Weights of a small mixture-of-experts language model, trained from scratch on English Wikipedia.
Size: 8 layers, width 192, vocabulary 4096, 24.9M parameters.
Training: a variant of Adam for the experts, 459M tokens, 7007 steps.
Below are experts of layer 5 (counted from 0) of a mixture-of-experts language model. Rows are named router (the router's row for the expert), up (a neuron's input weights, with its number) and show model dimensions 0-191. Each number is 128 + 32 x the weight over its row's rms, rounded and kept within 0 to 255. Numbers have three digits each.
Before each expert's rows: a language model's description of what the expert responds to. This comes from a sample of Wikipedia text that the model never trained on.

# expert 51
Description: Nasal syllables em/im/am
router:116082106080114167110143094121099095123187166104098148123127194176119176137167103140104159099095137131154091090110161103067120153124128118076166165171180121122154136102134095103110130124127086135200120126142088113119167072148094102122128069096096151131120136113094080123102145181128052090137106069166095169154136145130147128184159117152121166181130131142168092145182099120092103145076134092125116068102184122138095159154222132122146107113132161063163134133150128195115099156184160154078117139095126111116130187153129138136084098161198103057098168119123099142139156095137192143
up0:057106119106100120138125121127093137121139141103210167162104123185091173120168200136187108150116106126127134149107097128081123098139165115066187139108184203135079121112122145098094149159178132110117106126138100124168107144145118154122152136109154158138087133131116190169096119162134126138089140137234084108100147111180135111152048099125142111153066147112131115159129108163108143067116127164080108129089154136130154153119154155089100139119129137097179106089176156132113115121140112137088159139201133113122157134085078126155122104125153062151122113107191049120140063148082219131
up1:110146175117092117126114112115089088091156086096106147146152086178129165077217108109142107140067093054117169114114112125088149064092135091105145171149214130124111139134110142057101131103100132108159113111151092057087188142197153129122096122124165148061083152113153149180113113119138091135130141112159080119088143079172095153194123108146149148150142143099105105127122101162149117186109111118110167118150143136143084205153146172133134184084152158102122054105107125119079172064069133156122084125147114116114135112125108162115142134137130124105099229186112126129121137142136144130
up2:106146127125117105120192127074103133088164184088098181139145148147148146113111088111113090119147094124161146140175144129128089147129172097107067150153218131132117190123144058100135087104116130114160167119146128114117147173163097070113070160132155067151102160117163111123185107159118101084110143149073164136178105136108177136117178155127097159164119060121094123105110155104061153157163099129073105105182182160165089137161110148129112146083129114097166108165107139154143149149201096127129119116159141125121123174143119117125174123092068188085130175057096145121142108121042067136
up3:123099142127079145106113121104095102115117144121104126189098147126108163195135156150081124127129104141186161133133184114096100153139101123162131137113164184096139087131123138116146169153106147133144114093147113094172109125089117145162080143133129127168104123136088167161175116100154102139092134112118133102124150163124133105165070077134101079178064149123154097168174107109130127100187148174119117152092125112101169151218233172088157109093135184089109144074179110159206142129161052165066161125114066115141126166104091142127187126142092125160047110094129073135154160116133164091
up4:173116092064127169109149117132104130117126117152131115111196149097145104121178099064085139201167118179090127112093081149114148140199168132145120127098114072102156160116078149154095153145098133184149141123164110140073198140168131101071154103130137133105123129111132138067153129050133124127087113101098088143130106102010155168126173180109167176198117099130133141089140135125149124161111137111132177117163108141147091146117095114156134154089182096137121121116165101126090120110124170119093092111063122094102173119152184087104104144166090131094162165161094158149140134111208175144
up5:094106078114091121124135158122127101128110100150119151206167120122089161155132114104160132111170123104142102075152115099111119101156138167158194134160167149110122151124156073092059176140177112128151138111155010167154105140133142164132105079137210120115082198149105105118207091111141159121125107098171146173107160106168186110165068092118166095120097108073131123123116119172119090082183113106084122156121153143146160132149168121119132201188102124073121173140125084141143141135127170109113139115146084114108127142121107176130161157115126080136093151142090072135187135078100139063
up6:163136134151165146097117107100125138133096093116009111118107138101073179142115099132110148121129154088116054149134146111137175098134145128144172120123081142057139146155106125095097145170146135120166172146149158176120166082154089159154109151117102129153169122154134112076119147085138123122105129096165139155127107119137153120080124165090111125120129094118169095095179104189071105127146150113176203048153131143159236101125169166119103115138092156169162129111149162160108094175099178116112070134081086070152116060164105119123054151129187161141161121119188142123155114096151129139
up7:094152086075109118106129145080137137141171118094064099116108123147122119167145186117106149089142189077140173142102169131130133127224162137173156090076122095120119084138129058147146095157114163118158126119154106145228151145126115070095127050150130131200074131138101168137125095130145156112171127160114130145136137189132182101124105124117079094186123135152134143131173179090095113058151110095146119103116089131106169148137121143112170120109163104121111161149145153137184137115214110132129112118096112058081146145108086116129144147089126082144114170157130086130080165100205145175
up8:129159096137095182130159165110113133086151126067103112142137159120092117116157090055127072125108132142149177138122140109136106092119186120134103124160184087078073141063162076063112059114124174121149097122171132171132103128180109148101096139113140126099119115115150137140157120149145130122110143084149126121096172176102172110101089122121156168122149083117110161162144138147102105151147058123109152096109166160104086137152105086126162139109177124077199128157185168101196197121154138172179088144079132119101147155084174150125133157106013080118118159132108140113097198139172098098
up9:171156105163148137095124162117154086219113125137136101113079139129136113145108073072141121087118169121117128160059155115120088089119146132129165138082167098160136204154150124168136122165123176096165109076148114082162095125101144111124074138166141129187090182153107066103209039132130137112132124153130152102160131161091156110142094115104108169155117112113170093101176099081126088142132156127160155164082110133102153131178130166114106085148125093148112128145144105166143092176139164136154099137087096106156115080234113089130099188155102151164090069099180150132142132067150107140
up10:097089155075125178119148118100062155123187097140122157100217103171131135121171093095098156126154125118159124128114155145121115150138226111124088092129135151119100101100157094075174109134099117195139130134180069136093173112176128130125143187095115117099158132158139115006105106144140063104057079119115161160145112128141135146102160127138168095203125144118110143101104160141147132130147134149054157083154175119153088148122096160147107078111150164105146114162117149104107081193176156051106168118123167113104138164099121163108155076120125142124140167166108164144149123099125116109
up11:143109091124158151120142099157132125133106109146110160094220170153131089122137071081021128128155093143149173095108133138150140141156171104110149167154102091094078071126091132154114082126128071218174157157166138167115148161043135112141113091117151086079209108152105117097136147117133134134130121100087148137098119154054127134175170085168105126187068159123169120124148152182093107106123138105135144101140161123125127126140115103130094153044166166105128087162130116135101103154125091137084166110091126108160166153070157140090115099108105057121123173119123110159080104076148139109
up12:207139106132098156105118149099115079108148133150127130105044110111105103168081137113071143075121145146187137135164175101125187105192110148201174081074095100118123154163158141106178077184134183166153142085153119133081121162073107069128162067150098129121086149149117072119145109113124124109155113105136142159136164160101245153147107139155088148097156060132120134148172132142088158168095168095144125132179151110137135145159108090116113103106140100072117145117156107152175147180145079112183132134102091091149109135106179166106116156139106099096109139106082105125140167114142165109
up13:169110181113126103137155082136093088122144147144098163135141122128160156142117157148096146139101147145124080133141162134103171076124137136142213131118146074163134146175122170132177054166143069154146144114135074045151118095173165099111080149136127153113051197132144097131125055086186114123155117114129150177129149096136095110149127070138124142151144102102065119096166072107108146163180112167113103183065172076129121140162158182149104094117119124115153149065118126129099135113118087135146107181121123098185071084111129131147107119186140073163126152142072158139086149090094102182
up14:182159197055115083088154086167073089145146122148168142098110131099146126131167110105125128137105136123187124135116166179087111121095064108149122164182152095148147141098130184146165151147110150125133119120168086096101140168201104118134135125145127162148122145155167110093106109127138057113086109147116094153192150069125104162097100171132127209119117136123148125120184126107095125198132164130135132156135114091142056150140135145167155107133086093161073107110127069206144071167144140100068115141123127124119102157195154099179092077143172154118147172116101115130143064155097194105
up15:077148094085151085109102115132112115153123158067108177074160144164129154159149184145104106117171141126135138076076163158107110099138144069117054144106112182070115069067103155122143155133141100138145107135150125152216117119107113109172117150129101161128140124127165098099133163099169107134111124080183097070068122143126144157116190108137217134104129187137132121156091133106112123114035113118121208140088145089153133128128138085101150136104165120147160130104199170140170062131111125100118150159143190153141152134129106089118151075127160158076130142142181084118092090135151182135
up16:136146154135165165118129069144129053098148128074095064088131136142113080102132079061173144154122187118138135146156110119122120149074149147127155181167120081127094163193110139121117103097123163159149069120152080066121139111173125144198109111140139136157169164167093120150120118147112135096135145129078128171121114128071100114101166157116095158152184080099183112096158091161083077181181115095127204112101169153144095139131129139119100069172110152095171132115154105173118133147063106101114120207065148139067120119137135089156081133169103132094132112162106124102137184110139083164
up17:140077108105137147136164180116142156162121155177128124133115132114181121126132097114154154136129178184144170077034171077133145167185107081153134088108125103118172136139145119113095125141105086150160082125141152132199154098095135173097142091147121125136084151141090088104187073040160133114105115095116111186128138132095135174113180080114144157126103086126096096099151161126156139135029097121121160139066116123098062123093127193144158106105146150140120116144114071083152133092210126135160151147093139097110117125118131142179106136072076101140109125173082187158099154074133165129
up18:105176119124144134110254136045091099120123144147131148181088156110119147160102093108132106108222149061156157145161083137135124148151124151124173132141180103104113208097163075112170054100141128134171178143169138083110178119116110107077150131153095073144125136137090074141136124130097082126142158130147079147138148110123183148163082128142098117087113098119126064116131128113148143137145163179065102059126204105106128128135152138110136128131126113106159133131095117155066069138151190165087121120131118079123093173097104138120102123175168130146103142136150182127138090118153097150
up19:187170117150077201089115191112139153135099125112074136081100160150137175140164108102131137129052215142151119157107209095106175137128109106104158120129136144093165133178120142101169102105130164127125056097137122097106144112127126114117161165138121102155121140115132107129165059108149102143161112118182100117098108177124158182155147120102099100095143089123031135148125133110116127184072079124073106086137176134111122134178153178127085156143156160131177097175116144153095124090163135180219109161112127109153141121189084097131167083175127087115101125099172148142104139118167123102
up20:138132207138070147110097188128116098128168076159105178146094137148120118116125078105108116136136175148165143118044138113126136135081139093128119105158071134159165102149115139111133144136090090174127104122154099093113142058160115145171204122134093109114146139134139094071148117096125097124104103089152098170145087141159170152126137157139116167124143120133128078117163116093110126204109155077088162112041162151107054134105156151130184162169099125137165093138129101203116147184097134076123072188042078098146161094111129177105131129117150135089157127117104159132154175066124100097
up21:105141153075113156138126155053130157172098148072068156144135124089126166156085110135141142189175120175117102097055107194105111084164111191083121126158085151097109111077092086178156095080138197103146153128129152154217127129145131133087062164116085143109081133108149165115111127102167097173116101137127103084119161150171118141086112124108172120134111096115080139144147160098103147122116119127108105097133156125131150124116142124145175127126158059109083126123136152122109196102127218107097074124128113112101130111146197085110111112140144111191146137126157227130082091136174118132
up22:077155055120176102130150126110139106105125086154144135151132146177077166076209088098130091091137114117162147116150160111113099097135176162112119148097200118148131134108130164129141144065128115133119101110133021119130140158195129157080116139122199151159117151136160088163107087114124116150057098167100129159129177088144157143145083142173111132198109091141119112179106149099144100132158174132115128106097093060123125143114140151147192136089102130100168134162147189141147155158146204155062159067139118104131169119139131114093183144119133086103088160045113108136093133111127151090
up23:093082088090156139101174149138096064142156085092092139187168165130086100151109105105100095153052123152118112147120140098131136104124144113115132177134108093202111153111131165148128092179116169128158168096162123086109119074175130079059136154133130161181134131124129131143105136193146178139126113120181054138181127068119202128172159134114092087123099108175111162111113106141150112151151104073129138137120151121156103148078165171131179116083118124069114164124139159160073143116107153158088136107084141078098118166160133193120092130091156063097149065138178080111128129121143157060
up24:154087173179076158099156106120119089145114141113106186147091105156069150170119126061179113108151128130118118099142121132130128127112107116151151125181154151167128178167146141166081112069123160111111042115138114124141070134145187176136139149160168144168099201138143062150154133120176082119172119128161077134136105100096118124166074085121165148149140057149150130104176110161110126166142167162167114093072148090124103137071140113120178103104126083117149149104148101191166124144130157079153137181078090130146120112155082174164098113145177100111073087079103143164137146084126070072
up25:159060106123096101078106086150148080153164148176140136138081070151169153147203136125110156134145155106121112146106201124103126146135107118130156177144156117122111148112138083086144159158172145099162102103125161140140089147135135108148137113136116157141102125150113131118118133080160134093144090093181114142130151073072074135160024134128168174095136146099163118146158094162107183080154132208150187157129146125178122163149196144100115136126115136081115100084152142190140122131116081098099118128157127118093111061089126171103053109191124148132068111189146190133137064142182100133
up26:091149152077103091095078115113071108215139103161140101110155105111119197089129108076200140091140167169115141117082123118106144104078131148093178162112130114161149081190117157127120149132137070126152140119141129118123179136189161087129155139135137154201158150117091163190099118114107132113113103171149149127128128074099138137173148156097087143149111142115136082116135129160126095123139074093132139133124124159147147151064163159110086132143094171147161132122076107176058097148151153182123070134089091101190115088189067116183126130173176104123138153196213111134130092114147129147
up27:183129131073144139113105119157119095165091107147102166110177130179107132035147151136119127147095208100150115082080140092106127068090105115134094147114100067115143125177108135074101090140154075156166074107148127133148102124106159163180124105175121097105126146126127088078162131168147165106150092074209114134100168159152144155107164099104149179135100135110084177144124110125113099118106132109125176127081103109210116141151117118213060140174116159100127131151124104182138111183118126149123092106076174149115162153144135128125155165110136110069138204138092101133128099124054176149
up28:092147125151127128096145069115114110129129153103111142127110133141074145135155101111090085096110153139090185171095153167113115115089164125116112158157163080174175113136131166152061134159119141140147128117125107115134125173099162141118186124141182087138161129195019127198098119138121119114132103104181100105170093111016123182149126113113074083141115164164149108147110151161146116150089118064132182154107125124109104156107170140092086114098155101116207146123140207150122079090160060158085169082088168128156159183129084106144146139141148114125155140142121075126126083133177152152
up29:125164128105109119137152161105107101125091169114143062179159203121118142125113137173134111204104136062162134174156135119117143072150074119111127102093118102126160096099108175145188184140108134106182184125175100128159168111126101123147069083136094163186102157111105121133128165170117132132090154147138075159104165118119181147110143189126143130135137116137096061133181134038161094123081195161170123114097154143064125116130148125135112099156148137097042165123087160164135138118128057135086074120107115100134157099172115153157120164133131082108119120138176141142082108094049150108
up30:101130123178104108135095109119121072188154128155114126103081143121187168134170146153147149128146154146062148121098175112093145049146162091122110088145147164149130167171150139103128152208120162150163041125155158056145121136124106057106118118122121144077082190084087093151167087099118119111168123105190107139142141127107128153112116104083166151136158038141135151144144118149175087181130088105125086168112162141115088167138165167134144146136094101049199124075124116125085142132185102105132081141117111146114078120094123170188153150140078121113128114155100106133067137104102159125
up31:140134110094122140101120081141141139136147188097115156183155159118126151111117152137127108070198156131156184097127182108099103124090123113125194178177154078111077144117126097173102106108128104122181062116171100118209075170135136081142085142129141093152155079151129141129203093162119081104159147083112127097120152123139117117179047155119105137138107167114164086119114158121094122056149093129145093150084144168143119151172146123083117151192135153089215170112153122188157081131163085178119157122145110128149110190175129091145107107108145110128087134110131079114135066114140145181

# expert 3
Description: Mid-word m/re/se fragments
router:150097139133171098104131060148082129140094076075178127209166094144120145112102141148159142102125086125145150103132147135110159077143112119149076119148138098129080080186111101136145109171146141174196112120148077104139149140122135038117130106129125168131102135129103109119131105141088129092104117161129095139101112103113154186148098131113085217171117118095153160099201172156097102166135104088145123089114150123102085177103099154164135126117134091072144140169139115145151056107171134178136068145150150133113156100100085121142142106101215077086121176099138128116130121076122223192
up0:102145111126106132113083063128138129154117154073136115094173158127121155134113166163126119142219130146136161181109174074121130150190149125168184056088063154113104077143101122156156180138138081179156137136172102129208166187118174103148041181119142147161115116126158112127144091125062151146086139156131140066078142118122109175126122159115101105166121160154109107139167155112132089087128122112149118185135137120111095157122110167091092137077106099115107132074095162096163119068142081104082158115121094144131182132096193155128110108127161120091132088126147107127090141070074135078
up1:103110121141167098139145116131088068121175140108133144154105094140088125167142140154210128132141144163127157148084090117107085087155170143108140113151120075151108129118162097113111127179087137179167113130153072072102122140117108082087110097107131172096112182116137098173158063168105141091107106125141091173134127103157134126114139061144108130122125055134150152143179129116135100113200106109081129167103132132144066162139116178178194231127128098062175055108115095153123187117172131177161123164154117155118079110114103140168108140144101071063112117135073106113125169119080162154
up2:123069133130091116116075125140141050145113108190099155094132137167063137161118138163046160162137107158149135095115104087147154110127193044113192102102088124157097108076162150116142129152075096146154139120155145097165087128086180111128093189103093154072193139114121164118130141127085152126125134095114158078090097154154164173148145072138061115129116128136150162165111099219155129069140170125153127171050133116137161141146077117115170142152118105135115106130158124144176144191101155098102099127112161087191135073084114139105138096144114118097086173109161126133108087125123125115
up3:118133110129131084124155193136141123158135123104087163128142133126151153146147109075172085176158152186159110088074137204107139152137166078090104135179122186154102137103133138162153196149135111096141105104135114084144150109137140169085128096174140167130124143110086146123132167135111209150050141185092150134156111162115113116107098143172096123118119220083109104131122129043118156144155101146106130106087107136115093156077129138084116137199117117050103126126106204124118192105166196107128118114127071151122141164165182130111156112154126074107106126104120130129071084111136112052
up4:104111145130125158123148144109097131115100115070035139135140133112069160153111148147185084124120123134130083147163098059121147148115138111092121048190088184128105166142126133159063071148112164104155078105152140158116127151036082116081133138144145108126153141117119144145118141145117150159126167181144161157077123162149151140148123176140079133079108066093162115106166134158143113177089109106158099150114146126114172166146190120145139117138148086084154134124136089116144147142130142161149131136158089076104167127144105173133103177158167043114148128010185062128069131123120151142
up5:113104120115129119084136086090113103151133113111192121153097146123097138135113165098032068107134113139136113085145103161109130161165161104123137159140164094078102093151180137145161124115140163147166169096142123129111133169092157123132137124174116119165125118142076081135052172109157155156149130167149095055029132156106160134183130081169149062126072086133177125128116108171158169099100119134129125111162168054132139132124117086121151123071115106112129125139165125164153109068144130123107127190104149133200183110090121141128034082145109097129119116158159181141129099200188160125
up6:163056074161148167114076122108090121151134068130183118167161154118176123091133087089085083097115201173134176132098125058121125111131124114137172154146132099143114144160173136112139077145118098205162102118173084189167101130109158118114101137157144104054116170146058101130120107144109168139100102113117113142073148137145161161120118124145111117129072103096138151153099143126142106115147111044111110107066116173135090171138093101098119135130114097119178107147137123135080077133193122160150138127101162128122206178070100182117137136124140067065105132164144092148127182100136176164
up7:196162141105124173114111098102120150116072108129151140130117112100078136134113092180115143151138086073181138049127157191141133132140120149167094138124182103146085109110084152157119125140092151122187129113153151161143130196112113107179140159141104186131136143178057184116134173108102116136116147149169044098087130185087138121154110103088150098178090142101216119111175171135099091123100127118161135112071196122080108142128162118120180089107112148165062126116155125143174102072061114108091163144122082136112143159096127097083117137148156083168126107130110118138156090096199119151
up8:168121106141087097134108191076065117159111144089088135116090061149129117144109163103149082134086112141128060139163097115103155107074160095116117121159169134082123183145124180142130143164111192143164136095136119111146108164105120122084116183121139119124123196140138149169153124136096114140098167128130103162138148150140128125089097165148195101107110122049165127117082108148087117123120108098159179193172098114092140132158139137097181122108070186153121092144160124112153113118152100173141097067134152109159158208148068143111186136124112082077144080080182182070154174178126179130
up9:139096182154106097090082127166125062175137148126134122133075133126125155123116150123133138152104166157138121097126161149116134141140127130104120148106133134154087098177119181107105187123121107082138112099151105096108091144159126112187168169168108151205194137134152134112100131171164140127113111066124062121195150074100164092103057151131061116145133152072137093122185118156142141137092100174137158131084219134129092125154181123158114180138120173137156142090136092177138149127077094143072091177147088197140118063114120123177131130144124074097085099096090147097194072141091125125
up10:150104132128074096101092119159116163130168109154086124153142183080135189067123134100087127141192140090116153120173155090116139109174119121153102131099144112152224146098084193090152167095099129195142064128166095146145173087155145093115108129167143083114072127152130131068141152124139099125108127077121112120084120148143135183203160140131051155135101089087097122152132163128176111156111178106139115105119118153123103141098071159164056078131120089126144136075140119131102096138083101121096117122120116120129177123126217154123154172131193127168137176122119161132147078116073176162
up11:084138141116121078115177104140095146099110087111157126081114107163100114149163151146111116131095107147076156088041156162129179122143138064120132173168169158133105078141093215087113153179123069161125095107154157097118152105132139132097190149129083140144150103109125144151117107103153109108086119099143080078087081100118163150161163118122212148151066145139133157140086128120133088153116101050069146144096106082149096131146127146109101148106196201190132096103103108148097160099111138153118086139067151155101143179121152108134172097110112131103151179159133142163165122105188178076
up12:144103174125113161104110125098104133080165100158098138089148139175116114074143118072064126177115126139111118063188108137126187120167125059170088170115161109132100112153079139068102109133138092133153112133131153111173113191136108116117150144101148089139136153097128194075132151120160102106117133162154154196110116175092155102150165102094113132202108073025102091081197094130094137191133131112140184031130121133145138138110107095107152121099175126155098196153102121143115106116115133142135100111117106099089154143108159086094113144123121073139140143168122213115153099091155145149
up13:093163098116138132124137108131121138143088123076110168140207147088100125136124040151114121154216115098167162136167063147106103133137128187131129166150131132138102090097085142120162048073153137135147123128150093134187165184081109076123083184135161139084067125149079129149167138075119112145124125186156135073126123140071141191162150123140098176139152133133118126120132185132114110122136099124143140107101145129117106161107136072076084152112101120124136135135197158127119103097112091105145167110161130116111152172144144143117122115126134093115080196126179140139100045022192137132
up14:107076159126149117103128149139163150110134094065108151145124159102122129172106109165072034158128122159124153129138133139138129121183170085139089083140122123116114134134132119089112119166107108162168141140130117116146110027118141079130112127147168206070132189075146150134100172137191161141106127104069065161111120156153174111135157138128178103100075116177117169124170124130131127145143131127108083111123139134075097164120140142080150191069234132123197124102139135128128130107084153160066083122073131141113195140074126196142158099120117080114126154099128128120078183132095134133
up15:112176137129141126145076152107090131140148079108107150114111065167149138105202150128224153153142096099119113120102073129124144102099112137097125183122137173106116147081148104103116140132181157154132093148131081102136143139133101109107110133089147166093067202155140040125076099101117163115140128101187060153107117094146117078147057097058166164117152098110161132167176089165141111176123105151103165118147144127112163125113070162137146155125127141128140153141088134109087082124107188095146110075148102140071080084117075132137093126149168115134127189172125186142082163100153169187
up16:117108142124086081117162103130077105143142103131133073192116085152078153140105129104199119114145129161172081031160059133127166132119132119102119078170109165105065127178104095078122086181173099141126120114138086189141110136083121128119161156110073137106213106110156142122118116141097097093081137089147131141110109165175184143119048141131075137148078120080155140128194139147099138121141124079090079114097152109163160103147150136169176150107136128163105091150112170141155097159174160156156135126103157135095139136114086143085147136136152094201106164082133127153166116126140207100
up17:174119132146119119088148083129135152135112180157133133167155149159135083130107066058087090120170133123149113141099099212117072156117153109140084170201135070155087136166136113095111123084145102171126091121166089153173101133149128173119192129129129109071174170181043129118141098106154133097097132153123141082073133087126126116134117130137129144140118180145165149145129157129146152104122140174125140108115178126090112121093133071105113090098151084097159112138153186141144093173147152091097190111144140129151135099149128100114044081141146147114075085210154160203106081107180106171
up18:120135087138099146134156091089141141159131098071126061161136137133084131116195086118106069147091145147101149157192178094097159093146154120107112121132163106124099151158144141086108099076154087135159124121146109142165099118036120142115157131142190059128130148108078070135110107155123140159155152132058177097056135158102199142109078108160115123122087124161140129112144207182130114096105148151138087105141197145102145143159172080105087080104155121089159078166183159114104139134164103137141121158141161116173199152098093167101156125131106156159100164103209135128111127133106117082
up19:155147153073108116104128092136102111110120141097177155170097177110076172150158113119152131106120102033165091129176087117124127124064106131074092130138166130103114161163104060159108092086119150080140101128153153156052138191162117096154078120159162105132137168121110154136142130136094151100146150206154126144127246082121113139172135122127068142146138115062132161091219161131059128153152126176160087157106122143141157148081093136136161115162104166124129112104088135148115102145095152063136109154121091125104131136128122132116102136127165073113070136099119092141098071166104165160
up20:189155128139142139124169110159120123164139139133165105141149107145116157109087069123153138114178164149108174123135136161103117101144124096157135157169086127150081054140049090138140145106173078172158123133136139125155118138077149114102126148121121151107144128120116093076235073148080152130045138110131116098128096062133093160147096112142151127176083215099231094103140155129095083099146124122148103122045102177174056128127087148134122165160126153168129136145094132136145118158162125156109101135173152162117102197103196104147129137117144124103109177118154110135129099060099110114
up21:144109147075080059129125143097139085127122142156148129061081103171132157096150158147072144120107130152144113082144184111117188096147111085133183077083084157048153107186106135096176172137187092163157104120132145149145072167141092122192066110141105107205132076111152107056184137084140099122101134100133187112171181154134188146089127140167154133183102131133085108133136129061130103152124128117126126138130133105170166133177120125145178155085100150106084098105118092149188171133145111128118112145097112131158131122119158067085159141124148131160130109093107109123124179095137187160
up22:121149141091151139108116184094163105093114103105093091098108137130148124151060012123153116135165133105170142152090127121122080141083119159064115131109106140152160114125140128162158120126080164118142144100145118091085088173134166055163109157111104180225155151115117158162179088154131058093123122109110059083179122131088157085110136162149112151137146139181082086103151131134123068179103138134153204154108200145084074149135150136124136105140108111140134120107169143153156099134102182126132110216094141119141154104169090100129075099115139134071108123096161152137099109118163086130
up23:121147168074101134096097114146124100183168129145046123163152146146074130109114148143117095154084110154142069116112135100136198150108093119111119129124074150070133102155087175138145130154118103112131110131149136082172165116181167119149104117136079152126132095127171145079089160090146095113124135126179093086096125102123127192136131140093178156119148119126109141123142120213147134184120144166154108159131104135114106145100110146147187071146121089126084136066121126149108149110117171136138040182102143121153152032183147147150055138134190124145156076178180221133093094127081148122
up24:109136162164140116116101092120111125152120116070150142155131167109111123118150113100157111109171126112169154124090147138128071094069136107072144147127137074158059119103091136182142089102130107135152038108151052143191153130143153175142099124128154172119205133163093100074087131146116142134081126171141110124077168138210121117045130102177102157098114110090152163133194141140168093119112136134151108147029134119094112143162140118202153103125104128134127091119216142156174098155119130158129147198118119114132149100136131128169082137124158054088090097126154129153077124155134153158
up25:138150060125142106119156118107138138159132132124117119094153179141102123091132127074127122144111197137093160080099185089129116074149152123123128093088122094053088090155077134060098143166123096156168148150159131154179109110129138146123135223119079119121134129120109125113133116083153060135086133038155144131119094148099203143081133110100167167144136111139085101126116115105116089140083078086108162072110152091170087103088200153133119097124142151117173168175149158107137077109147174154128119084094125083147153165142107104095144115071129103171203148130136134118121146084197193141
up26:161117113098117105131135132139124118088113144098139216119143193141052128162107169176159117123082125088082133063135104139128159170090178138111111062094082130074106171141108060153049092129107108224169072112132153113085135075062101116127181094162104109101147129128092135112170141120144162136156169091185070156111120138124149138157128115102154111093165135139213127138149105157116130145132134168108116141121136148119164142108096143178182149131185198130162132105107120108148127151056172141157119178133078120139147094153105100145134121129111157083123114090126127111084168164155100182
up27:125083108063140119091091145158110098170080127134143099176217140129105121116161084062125139109185177129116140154113101093136121157133162139144115151106125105125117083178099088144091101153139131154174093141151100184127098161134104115135167123130174071175236153125094107054102131160093175125099123136098172155096136081103130085077146163116092112164058147141172154098198179145137109142112128136127138114113140131130138141116122150122125130112098125127177079144111070160133071154144089141111103230096105112153181103078168160136078134103122129055127146104123111195164122114141144117
up28:092104125077114086112095157137113096104146063149161124168162164110102153094101178058125069153094104130141192144150094092137138117100141124071113153113155182137106144104126088111088056144141181138158117127163167111129135073178152086127098142107131150106133121093119164174159154179127163119080140162101188121156113163170116082163157163119135117176108122123131147127132125117139120184086114123118077065147100197105077183099081141122144141184121091109175145106097094119092175116147147152129052202090133129138180110181179161115167113099126061080116123077176112134097123096130108103
up29:153114145103141120125131116147113120084075105068107151053217170200113142128120187087163150144125140074114144112111198155138125117192152104162108110113102137097069064146074123117103137123103070141140110146118137118180138112164174105089123154149119147155109161137155139098138145090175112128083093068097147136118091072132137125149152159129206196171115165112080131111150193092095115178150124119132145156125159090153062139117156154158052116096162224116156109113093156114180163118130158150114113139122111153092117139102184151125149086113091073066121085119114116133095126137134118139
up30:117138105107161123103133141143147121155128129084138109154123125070124150099165159151148149075157173097136159173073133096092120136047117119072086126153130074113163137113154140114115138140146138120142121106154110148198122103154130097153074108138193144176120140127069133183140095148018099117111134136102161154160146111137141111088162159134064113142101083127108149122158153103141119114100187066117103192082060156148129152154137147093119079155120063124175092112098121183096124161163149191123036195110181096122137099181098091146116174100151131090111133118172097124091071146116144157
up31:185082130118098114096112133115131051121162156141141091172129154116118159120087096110133116095099204133164154146182097101155207097142149137139141107118117170094090102164129081114077074137173135136147110117141104147153101119030149115108118135153130068085140150132117089115181127179174087116115176092126146136102116095145162167153051110135084140140142086164138080110152178176056117099156144126128074108187187139153128171143151057102098168133150128130183134151131157137135100113166076143166121151170138121168089093106121115098081134140117125157058168045141119162141107101116122117